From a checkpoint of a small mixture-of-experts model trained on Wikipedia: 32 experts in each of 17 layers.
Below are experts of layer 4 (counted from 0) of a mixture-of-experts language model. Rows are named router (the router's row for the expert), gate (a neuron's input weights, with its number), up (a neuron's input weights, with its number) and show model dimensions 96-191. Each number is 200 + 40 x the weight over its row's rms, rounded and kept within 0 to 999.
After each expert's rows: a language model's description of what the expert responds to; "comes after" lists some tokens at least twice as common just before its tokens as in all text. This comes from a sample of Wikipedia text that the model never trained on. Tokens count by the router's weight.

# expert 3
router,144,112,241,210,228,243,161,238,198,141,192,189,231,205,163,213,153,217,161,180,194,153,242,160,204,273,276,223,201,167,163,187,228,263,155,202,236,223,256,198,223,193,206,181,195,206,137,197,227,217,176,190,175,199,154,149,185,225,272,261,186,257,108,260,173,253,283,147,179,193,172,267,242,245,166,132,111,206,229,257,255,153,274,263,105,178,287,142,229,247,219,159,130,193,188,190
gate0,173,135,161,287,256,268,200,163,261,226,159,157,200,183,156,184,225,208,176,178,170,218,206,244,220,227,247,139,200,144,200,151,211,212,206,154,172,161,219,210,226,203,280,216,268,247,200,242,199,236,246,190,236,199,220,249,202,191,212,223,189,120,147,146,223,142,232,212,183,165,202,234,164,238,179,185,262,123,247,173,255,204,163,188,266,207,143,213,185,198,227,170,189,200,244,220
up0,251,226,227,170,152,162,249,245,141,190,140,195,153,184,160,194,217,184,224,166,212,197,189,186,185,198,167,272,172,285,176,250,203,264,170,251,223,257,192,191,200,185,120,142,111,183,153,165,183,176,152,220,227,163,229,211,267,268,195,151,250,235,240,232,211,207,210,267,194,166,155,146,224,162,156,204,107,242,149,216,133,208,222,209,165,201,260,255,212,232,195,194,183,219,147,209
What it handles: Initial capital pieces. Opening capital letter pieces of foreign names and places, often Slavic, Romanian, Asian or Arabic, such as Kh, Zh, T(ârgu), X(iongnu).
comes after: ": ", "(", "- ", ", ", "of ", "the "

# expert 21
router,194,208,175,219,239,229,205,257,237,180,275,154,203,202,212,247,201,164,268,180,175,188,128,267,251,175,200,160,176,120,262,145,260,150,194,209,232,131,162,119,163,194,242,227,203,251,222,251,227,209,127,113,185,176,259,223,225,207,123,122,220,237,287,185,177,221,119,153,194,193,255,147,211,262,249,180,204,192,251,118,183,163,163,230,201,196,193,228,166,235,220,205,186,151,244,207
gate1,153,173,166,200,227,175,140,246,282,173,242,229,215,232,163,169,318,163,196,186,221,292,177,143,198,173,210,232,203,127,199,178,227,251,115,255,190,198,164,191,231,155,252,201,200,201,197,271,174,223,210,189,153,169,238,201,138,299,206,180,161,150,205,197,207,153,225,255,242,188,168,227,223,176,272,211,207,259,215,226,183,238,162,184,167,192,249,220,149,185,126,208,208,124,233,111
up1,186,140,189,216,239,236,219,182,167,171,159,180,236,218,141,263,161,250,160,170,220,123,246,121,212,206,211,110,222,278,219,173,183,213,267,173,208,200,165,243,140,232,198,143,219,228,226,203,137,212,205,204,231,164,163,208,282,156,207,262,243,241,173,243,172,257,191,105,252,201,201,187,158,193,201,162,212,132,244,127,127,160,262,161,229,217,178,236,251,139,229,177,207,241,161,213
What it handles: Sentence-ending punctuation. Periods, closing quote or parenthesis with a period, and paragraph breaks that end sentences in running prose.
comes after: ".", "==", "===", "s", "ed", ")."

# expert 15
router,148,120,174,141,290,174,240,240,187,241,181,270,170,199,204,172,222,172,166,192,175,161,88,186,217,174,253,183,159,215,170,166,235,217,172,222,225,196,172,180,182,196,263,184,266,152,248,194,173,230,274,173,135,209,231,187,243,164,214,252,217,185,229,243,242,162,166,177,210,249,188,157,247,249,165,162,156,200,247,253,190,219,232,221,199,134,135,136,182,176,169,92,215,224,202,199
gate0,241,244,183,120,225,273,216,200,156,213,231,218,212,178,181,188,124,166,274,295,121,220,211,218,174,184,215,199,250,196,145,127,208,266,234,201,214,203,161,269,172,171,174,243,216,174,193,218,180,199,243,163,225,172,188,208,190,197,112,225,182,212,243,258,217,152,230,252,206,217,156,187,214,189,197,218,232,169,157,171,180,261,227,247,191,212,235,159,213,137,184,239,233,229,199,215
up0,121,131,254,266,137,125,192,225,251,191,212,163,208,240,203,219,242,241,171,120,247,173,161,200,218,212,213,203,168,162,245,229,184,144,155,162,230,148,216,158,257,168,227,199,213,203,187,165,241,170,142,241,151,227,201,147,240,231,258,193,153,204,189,242,177,174,175,152,229,238,234,233,226,188,190,178,162,192,237,215,228,144,208,219,188,232,192,220,150,244,250,222,162,153,209,178
What it handles: Determiners and possessives. Articles and possessive determiners starting a noun phrase after a preposition or verb, such as the, a, his, their, her.
comes after: "of ", "in ", "with ", ". ", "to ", "on "

# expert 9
router,163,207,140,162,192,233,104,231,205,240,197,132,159,259,194,201,251,191,256,193,139,162,214,176,241,131,263,196,162,186,227,171,159,228,210,211,260,167,192,232,205,197,156,167,164,222,145,265,211,225,150,168,228,211,258,231,232,170,147,169,255,225,200,154,210,202,150,248,273,246,128,225,214,232,152,202,169,200,228,182,226,185,188,181,286,216,223,255,231,273,153,205,148,224,227,239
gate2,220,150,202,159,142,312,222,184,256,240,232,224,174,163,167,194,150,201,226,177,220,200,166,255,195,210,274,253,197,166,192,122,103,283,151,230,242,174,117,196,275,277,256,177,199,222,217,189,177,210,219,199,224,163,211,166,209,226,278,165,201,251,212,189,136,147,226,267,156,244,232,209,167,218,189,279,220,208,214,209,180,160,135,168,213,156,201,137,116,235,218,193,231,245,131,196
up2,221,189,201,185,219,287,160,233,225,239,204,265,186,206,221,164,180,152,214,184,245,229,188,218,213,253,202,232,196,183,235,114,143,200,155,234,278,201,172,185,234,279,255,210,177,163,254,199,153,224,216,214,215,128,185,162,187,215,245,184,211,256,228,167,52,181,144,250,181,215,206,201,173,221,190,242,166,210,220,148,249,133,134,219,248,210,178,169,115,249,242,201,202,141,200,252
What it handles: Score and range dashes. En dashes and digits within scores, records and year ranges in sports tables and infoboxes, such as 30–32, win–loss, 2010–2025.
comes after: "1", "2", "0", "3", "6", "4"

# expert 0
router,227,215,136,260,134,186,210,206,258,230,192,223,236,107,164,144,259,211,248,252,180,224,236,183,257,220,219,230,237,162,121,144,226,170,198,210,180,211,187,260,239,190,217,160,174,183,165,153,140,206,256,113,229,172,253,176,128,125,192,246,205,224,226,204,168,231,165,235,197,229,181,154,214,185,178,190,194,160,260,203,196,163,140,180,243,185,158,190,144,178,265,218,212,175,189,228
gate0,205,191,118,227,205,180,199,181,256,175,206,251,172,163,234,213,196,176,122,176,246,201,241,193,199,207,240,249,201,214,163,228,193,219,183,113,185,140,259,203,189,202,141,184,214,199,206,152,216,172,179,252,176,174,173,187,269,178,259,200,251,226,157,239,149,188,233,176,212,212,142,246,206,242,253,134,195,187,307,245,245,207,233,246,210,253,241,196,156,207,209,234,206,118,147,197
up0,210,262,231,146,195,218,222,167,132,245,185,183,243,196,157,162,236,162,211,202,155,156,163,191,257,212,215,202,177,210,251,138,150,255,156,200,229,244,154,266,181,158,185,192,208,192,147,195,141,241,221,179,174,195,167,212,185,200,164,215,116,131,183,222,230,216,242,270,202,182,204,162,223,202,134,217,193,166,156,172,153,216,215,214,195,257,199,199,140,153,225,195,181,294,225,170
What it handles: Word-piece us, awards terms. The piece us inside words like manuscript, usual, user, minuscule, plus capitalized award or title words such as Best, Outstanding, Most.
comes after: "the ", "The ", "Best ", "a ", "\"", "for "

# expert 7
router,249,212,211,206,263,168,216,184,180,289,112,185,135,207,249,181,274,236,236,216,216,145,234,205,153,222,134,167,165,204,197,208,181,121,232,239,224,188,215,238,181,193,228,181,180,168,205,160,206,222,241,187,197,238,113,267,253,187,145,261,189,171,287,208,183,259,136,202,222,251,259,210,174,222,263,217,222,207,247,158,201,207,225,176,283,218,213,169,214,240,84,252,152,230,192,178
gate1,255,182,263,201,235,204,132,130,225,248,190,221,251,119,199,155,274,204,178,207,167,240,195,231,189,254,193,225,247,160,194,141,245,190,234,256,146,196,229,311,107,237,209,171,210,239,191,125,290,271,218,231,211,189,146,175,246,258,196,176,192,135,187,162,165,243,256,180,177,175,194,254,220,217,184,177,209,185,238,151,239,143,179,233,202,237,168,186,199,189,121,198,156,229,233,258
up1,139,162,215,280,169,230,214,284,195,184,185,216,184,219,161,243,147,239,200,198,249,212,242,164,206,230,168,195,214,158,211,116,204,150,238,215,138,165,214,179,184,152,213,190,151,171,253,195,108,186,229,273,255,176,186,230,181,112,205,214,194,145,203,129,275,251,229,200,170,218,221,218,255,146,173,187,184,217,206,175,236,96,263,200,161,179,137,295,257,181,234,210,176,177,189,259
What it handles: Place-name words. Parts of geographic names such as United, North, York, County, City, Western, and US states or countries like Kentucky, London.
comes after: ", ", "New ", "the ", "in ", "of ", "United "

# expert 23
router,183,220,149,158,165,223,232,276,151,187,164,126,180,181,187,247,236,134,182,251,144,237,192,147,185,173,204,214,255,172,187,195,258,260,118,221,193,138,199,203,158,161,178,169,174,163,260,220,209,219,169,209,208,202,238,244,182,223,177,160,233,220,222,175,243,134,201,168,271,140,190,153,166,238,199,192,145,178,186,315,168,207,154,174,256,208,218,260,194,204,276,239,185,128,247,242
gate1,175,232,160,272,138,205,137,135,209,181,205,180,196,202,206,146,243,189,240,212,183,274,234,232,181,262,169,177,196,269,122,199,193,174,161,143,272,80,174,220,247,208,190,180,233,172,252,247,114,222,201,236,157,170,224,193,243,175,175,201,192,210,199,180,296,139,206,183,157,197,171,233,195,253,180,208,224,180,259,192,198,154,194,228,250,179,187,218,164,148,116,175,268,167,186,220
up1,235,221,296,202,222,168,268,214,151,138,229,157,185,253,219,193,204,205,174,186,208,177,164,187,230,146,212,122,126,235,279,214,232,181,191,252,174,228,240,214,208,201,112,160,207,163,170,150,244,256,268,175,154,260,218,181,167,197,198,195,236,189,155,139,214,231,175,236,209,222,214,215,178,182,153,229,204,224,228,253,248,212,176,210,167,197,169,145,239,178,161,215,243,202,209,211
What it handles: Punctuation inside numbers. Periods and commas within numbers and dates, colons, and "age" in birth lines like "(age 37)" and "15,962".
comes after: "1", "2", "0", "3", "4", "5"

# expert 18
router,191,226,188,258,199,199,156,253,176,254,220,178,164,227,133,156,269,220,164,282,135,221,135,249,229,255,238,216,176,189,205,132,221,147,208,216,185,166,270,254,179,208,164,141,206,145,163,210,209,215,140,161,236,209,188,211,158,251,175,225,167,216,201,184,198,204,113,193,239,185,199,163,169,162,211,200,221,230,257,158,158,185,194,233,220,200,120,236,251,259,228,167,210,180,299,239
gate2,160,233,193,276,263,226,200,227,218,212,217,192,216,108,145,143,192,212,180,294,175,207,204,197,248,175,244,186,201,233,230,189,248,203,182,183,241,210,188,143,135,239,216,277,195,168,189,164,218,234,281,277,184,181,216,235,162,209,209,205,211,201,188,236,197,156,171,164,125,198,127,161,230,164,263,263,258,208,229,115,190,151,216,182,208,245,175,255,150,212,254,255,197,209,166,198
up2,242,178,195,143,147,145,222,203,173,203,192,172,171,288,293,248,227,165,222,133,232,184,196,212,154,205,143,189,212,151,213,220,144,237,215,198,188,162,188,268,247,165,240,151,196,252,218,216,119,160,149,144,204,189,187,164,247,180,219,177,191,195,227,162,207,234,223,219,303,189,287,217,196,236,151,144,114,172,157,312,203,249,177,184,191,169,195,143,259,175,176,165,176,149,213,196
What it handles: Table cell separators. Pipe separators between table cells, plus semicolons between listed entries and adverbs like often, initially, eventually.
comes after: ") ", " ", "\" ", "1 ", "2 ", "0 "

# expert 29
router,326,154,189,141,210,238,211,227,193,226,219,183,185,206,151,166,263,262,272,222,147,209,176,231,201,235,216,245,193,253,155,187,260,194,266,157,221,207,193,215,208,181,223,162,163,130,240,211,202,178,174,195,185,155,161,278,139,181,164,131,230,235,229,181,184,126,216,286,274,157,241,198,83,170,209,204,161,130,229,190,149,209,225,151,183,149,207,252,276,175,264,243,237,195,175,258
gate2,185,242,216,187,233,233,161,185,198,231,202,172,199,287,183,185,191,117,226,155,264,241,270,172,250,210,216,215,216,212,179,203,213,204,172,235,167,291,156,261,202,161,253,208,237,232,244,169,214,208,235,185,281,231,234,211,264,197,202,238,233,172,204,157,208,208,162,252,207,186,180,224,243,241,238,167,264,216,235,257,200,260,261,150,209,195,259,159,217,245,232,208,226,238,182,225
up2,138,200,175,133,242,194,244,204,216,174,266,209,276,214,260,165,215,208,192,262,139,91,250,192,203,235,254,234,216,176,246,192,183,274,191,225,188,138,223,195,168,233,205,205,261,264,210,212,262,197,248,239,205,181,276,215,208,186,120,193,187,185,149,137,218,171,250,193,267,239,222,256,157,176,195,99,176,190,199,167,200,173,187,186,180,131,187,227,212,139,209,202,189,200,170,185
What it handles: Line breaks in lists. Line breaks ending infobox fields, list items and table rows, such as after "Recorded: 1978" or a final "|".
comes after: "|", ")", ";", "a", "information", "artment"

# expert 11
router,210,175,239,225,128,184,229,175,164,135,246,162,245,164,230,155,191,238,201,210,155,186,281,195,136,174,192,137,158,171,153,164,193,164,302,299,233,200,160,240,130,217,188,169,202,216,223,131,217,231,191,204,158,198,257,251,167,168,164,226,221,259,109,216,231,235,260,180,271,156,207,208,167,152,262,217,290,167,84,219,206,236,134,180,198,294,220,189,175,210,227,158,249,246,116,233
gate1,175,238,149,190,158,170,129,150,218,180,215,166,185,240,189,169,83,137,232,220,210,155,246,205,178,184,235,189,177,190,308,192,176,184,183,171,219,193,191,180,123,274,180,217,265,184,225,228,176,230,286,150,213,134,214,162,107,224,245,175,225,160,193,242,201,141,281,232,183,184,202,172,299,250,193,277,198,170,215,295,188,206,133,176,140,204,205,237,200,192,166,226,176,190,252,166
up1,250,161,187,200,153,150,136,134,189,156,191,207,237,203,205,163,172,154,154,211,165,173,241,213,229,123,204,197,158,175,207,245,119,105,244,110,266,206,245,215,176,212,214,163,224,265,253,200,118,237,316,162,215,200,200,168,172,179,242,214,185,208,154,194,203,140,218,222,155,182,155,180,166,247,149,231,235,233,193,208,168,153,179,173,169,251,155,185,229,231,137,220,233,227,209,138
What it handles: Infobox field labels. Field names and pieces in infoboxes, taxoboxes and tables, such as Website, Builder, Species, Career, Arrondissement, plus pipes and table dividers.
comes after: "- ", "\n\n", ": ", "Scientific ", "Personal ", "• "

# expert 24
router,163,190,231,212,226,189,163,242,175,249,166,216,210,175,198,118,219,237,157,179,139,145,138,194,200,216,198,222,264,195,164,203,118,277,182,200,190,190,199,255,225,167,135,193,174,242,195,249,226,251,208,194,165,228,235,238,208,236,209,97,131,229,257,210,137,216,229,127,212,166,175,148,167,216,269,181,278,191,280,266,148,185,188,162,253,166,176,225,139,213,225,190,269,199,260,178
gate0,189,221,155,225,245,256,176,220,218,170,125,190,188,215,184,201,216,192,152,209,235,188,248,209,176,199,217,186,188,244,220,186,175,216,137,191,144,198,236,142,171,208,173,223,129,152,191,171,163,151,184,270,160,129,145,165,211,171,169,164,163,158,194,227,161,246,235,160,187,202,191,153,257,170,199,203,249,227,229,149,169,197,210,228,135,282,157,161,175,203,157,209,193,125,302,229
up0,223,184,219,226,150,84,182,208,210,190,292,217,175,127,279,201,219,158,239,222,207,159,209,201,191,291,218,261,187,150,170,205,142,235,230,212,227,251,225,185,191,203,202,227,213,182,243,250,216,220,187,164,171,214,186,163,218,146,218,169,156,202,171,242,264,144,133,221,336,256,165,235,207,222,242,215,89,179,174,174,232,212,196,239,199,125,192,205,249,163,154,195,204,214,209,168
What it handles: Word-start stems. First stem pieces of ordinary English words, often legal or crime topics, such as leg(al), jud(ge), cri(minal), alleg(ed), ter(rified).
comes after: "the ", "a ", "and ", "s ", "re", "to "

# expert 31
router,167,245,172,251,212,191,208,129,180,188,248,196,211,272,203,197,230,208,120,243,244,220,241,190,209,184,165,181,289,266,219,226,170,266,244,174,195,157,210,189,165,217,186,193,135,257,224,256,203,172,228,111,229,166,210,255,258,231,170,267,189,181,149,216,224,156,181,245,207,225,210,151,208,163,264,198,260,126,235,204,150,127,139,204,187,232,164,239,291,183,275,157,177,218,215,235
gate1,175,154,175,197,204,208,93,230,115,200,211,180,187,229,291,87,194,256,259,130,240,229,229,200,156,215,211,154,222,175,220,141,175,150,194,180,211,221,147,207,231,160,174,164,253,210,116,115,181,162,305,195,235,280,217,200,245,241,239,167,152,192,233,226,264,223,166,303,211,147,185,222,241,216,161,196,206,201,189,118,212,171,177,215,175,254,177,170,190,188,210,241,230,197,191,203
up1,169,153,162,186,193,159,155,240,170,208,226,210,163,208,235,129,171,294,252,178,258,196,239,241,194,205,189,179,118,212,147,147,191,146,217,189,214,185,154,231,213,186,104,161,253,249,172,167,200,170,275,138,256,214,145,214,230,205,208,92,177,182,237,261,265,173,182,237,250,198,183,283,220,153,160,231,187,215,189,164,185,135,170,249,228,239,193,206,184,165,249,209,226,141,214,234
What it handles: List and infobox markers. Line-start bullets, table pipes and headings after line breaks, plus infobox fields like Born, Preceded by, Phylum, Clade.
comes after: "\n", "\n\n", "\n  ", "Preceded ", "Succeeded ", "Kingdom"

# expert 19
router,187,258,165,188,143,281,209,289,250,153,169,184,198,146,207,199,269,193,166,247,255,148,240,252,239,232,209,251,219,153,209,195,106,201,250,239,217,186,141,222,183,181,216,222,194,144,196,217,243,210,176,119,241,203,164,234,210,218,206,156,215,245,190,173,124,264,133,248,224,127,161,134,136,221,233,201,235,263,215,164,192,219,136,220,193,182,196,216,259,240,225,260,186,157,203,214
gate2,205,222,167,187,171,167,252,217,204,130,230,162,190,182,182,307,235,184,112,229,204,167,219,129,185,227,275,184,226,267,181,256,165,237,242,209,175,140,193,289,181,144,98,203,185,205,185,212,206,197,161,174,249,173,145,191,237,198,151,235,166,175,219,223,126,142,209,227,130,230,199,194,160,110,193,205,224,168,201,164,244,167,153,166,139,202,271,211,91,191,264,231,202,205,271,193
up2,253,220,198,155,224,218,210,213,236,189,218,182,204,143,230,238,247,171,150,186,240,200,184,133,163,174,159,188,196,217,247,301,172,191,261,229,220,195,289,307,161,125,107,225,172,166,244,258,150,186,193,209,209,166,156,211,280,269,150,243,188,184,208,249,149,126,188,199,171,227,143,189,245,111,174,170,230,146,190,145,156,160,181,136,108,126,249,193,174,187,278,245,247,211,225,223
What it handles: Numbers in stats tables. Digit pieces in years, dates, scores and sports statistics tables, such as 2014–15 season rows, plus sports words like Cup, League, FC.
comes after: "| ", "201", "; ", "202", "200", "("

# expert 28
router,196,189,188,180,240,177,187,222,173,219,271,176,156,269,207,212,197,136,215,246,215,227,231,202,221,250,143,183,250,153,290,299,256,251,236,241,221,141,234,213,148,191,191,150,207,147,188,190,246,217,222,165,105,230,208,142,243,159,227,186,219,185,129,139,176,173,194,198,213,151,217,203,164,146,198,231,162,282,195,221,181,228,184,160,248,188,236,137,234,193,235,291,280,185,214,109
gate1,231,213,214,221,204,233,246,214,146,176,264,200,205,163,145,161,175,203,213,217,225,103,221,214,212,189,224,178,203,170,288,194,160,186,162,220,196,198,196,129,243,205,186,185,157,163,256,184,188,194,229,141,191,250,197,69,243,222,199,180,150,217,254,238,134,182,171,224,139,248,137,205,211,166,187,120,187,231,114,218,182,230,145,204,234,156,184,167,266,251,103,212,137,246,253,202
up1,199,215,234,230,173,235,254,253,108,208,200,261,162,192,224,192,264,171,243,232,188,196,179,189,158,219,226,200,212,169,188,151,191,156,189,244,188,206,218,212,175,201,166,157,178,249,244,261,209,258,219,133,166,280,250,258,178,190,227,253,156,187,147,319,136,229,157,223,200,159,245,233,205,199,135,196,159,218,170,239,154,212,168,171,248,178,165,165,193,186,147,178,231,180,227,217
What it handles: Name-initial syllables. Opening syllables of proper names, mostly football clubs and players in sports articles, such as Al, Vol, Mal, Bel, Am.
comes after: "| ", ": ", "C", "; ", "===", "FRA "

# expert 4
router,236,229,144,227,250,182,222,153,220,158,213,170,223,262,271,226,235,208,246,216,170,267,170,210,280,242,195,193,142,285,219,182,154,201,217,210,162,184,278,168,197,170,183,185,204,213,226,230,162,245,144,182,248,203,297,219,198,197,177,187,268,202,179,169,199,178,260,114,260,145,249,263,236,138,256,238,244,140,78,241,178,232,177,117,231,203,213,223,216,239,178,119,255,156,173,248
gate2,150,195,182,172,158,265,175,159,247,221,215,149,153,161,173,202,250,165,147,134,183,185,162,133,167,227,164,233,139,148,175,151,205,216,214,183,219,189,256,152,236,181,239,198,225,224,216,173,173,140,202,159,172,237,191,208,210,255,297,206,171,212,227,219,163,163,242,222,198,219,194,244,228,131,214,166,253,247,174,167,184,194,185,159,193,142,188,198,195,237,248,168,192,204,252,213
up2,279,240,235,211,200,136,238,232,159,185,168,247,187,125,201,238,206,232,234,222,226,277,285,215,237,216,215,208,283,226,352,189,190,273,173,218,133,199,227,309,175,185,181,217,219,186,220,190,239,251,229,206,211,166,162,240,148,125,161,195,170,218,193,164,209,242,179,171,193,185,245,187,155,213,203,239,168,191,187,222,206,190,152,229,141,201,177,196,207,140,188,205,203,230,177,191
What it handles: Music credits and releases. Words in music articles on albums, songs and bands, such as released, lead in personnel lists, vocals, guitar, track numbers and years.
comes after: "| ", ":", "was ", ",", "– ", "also "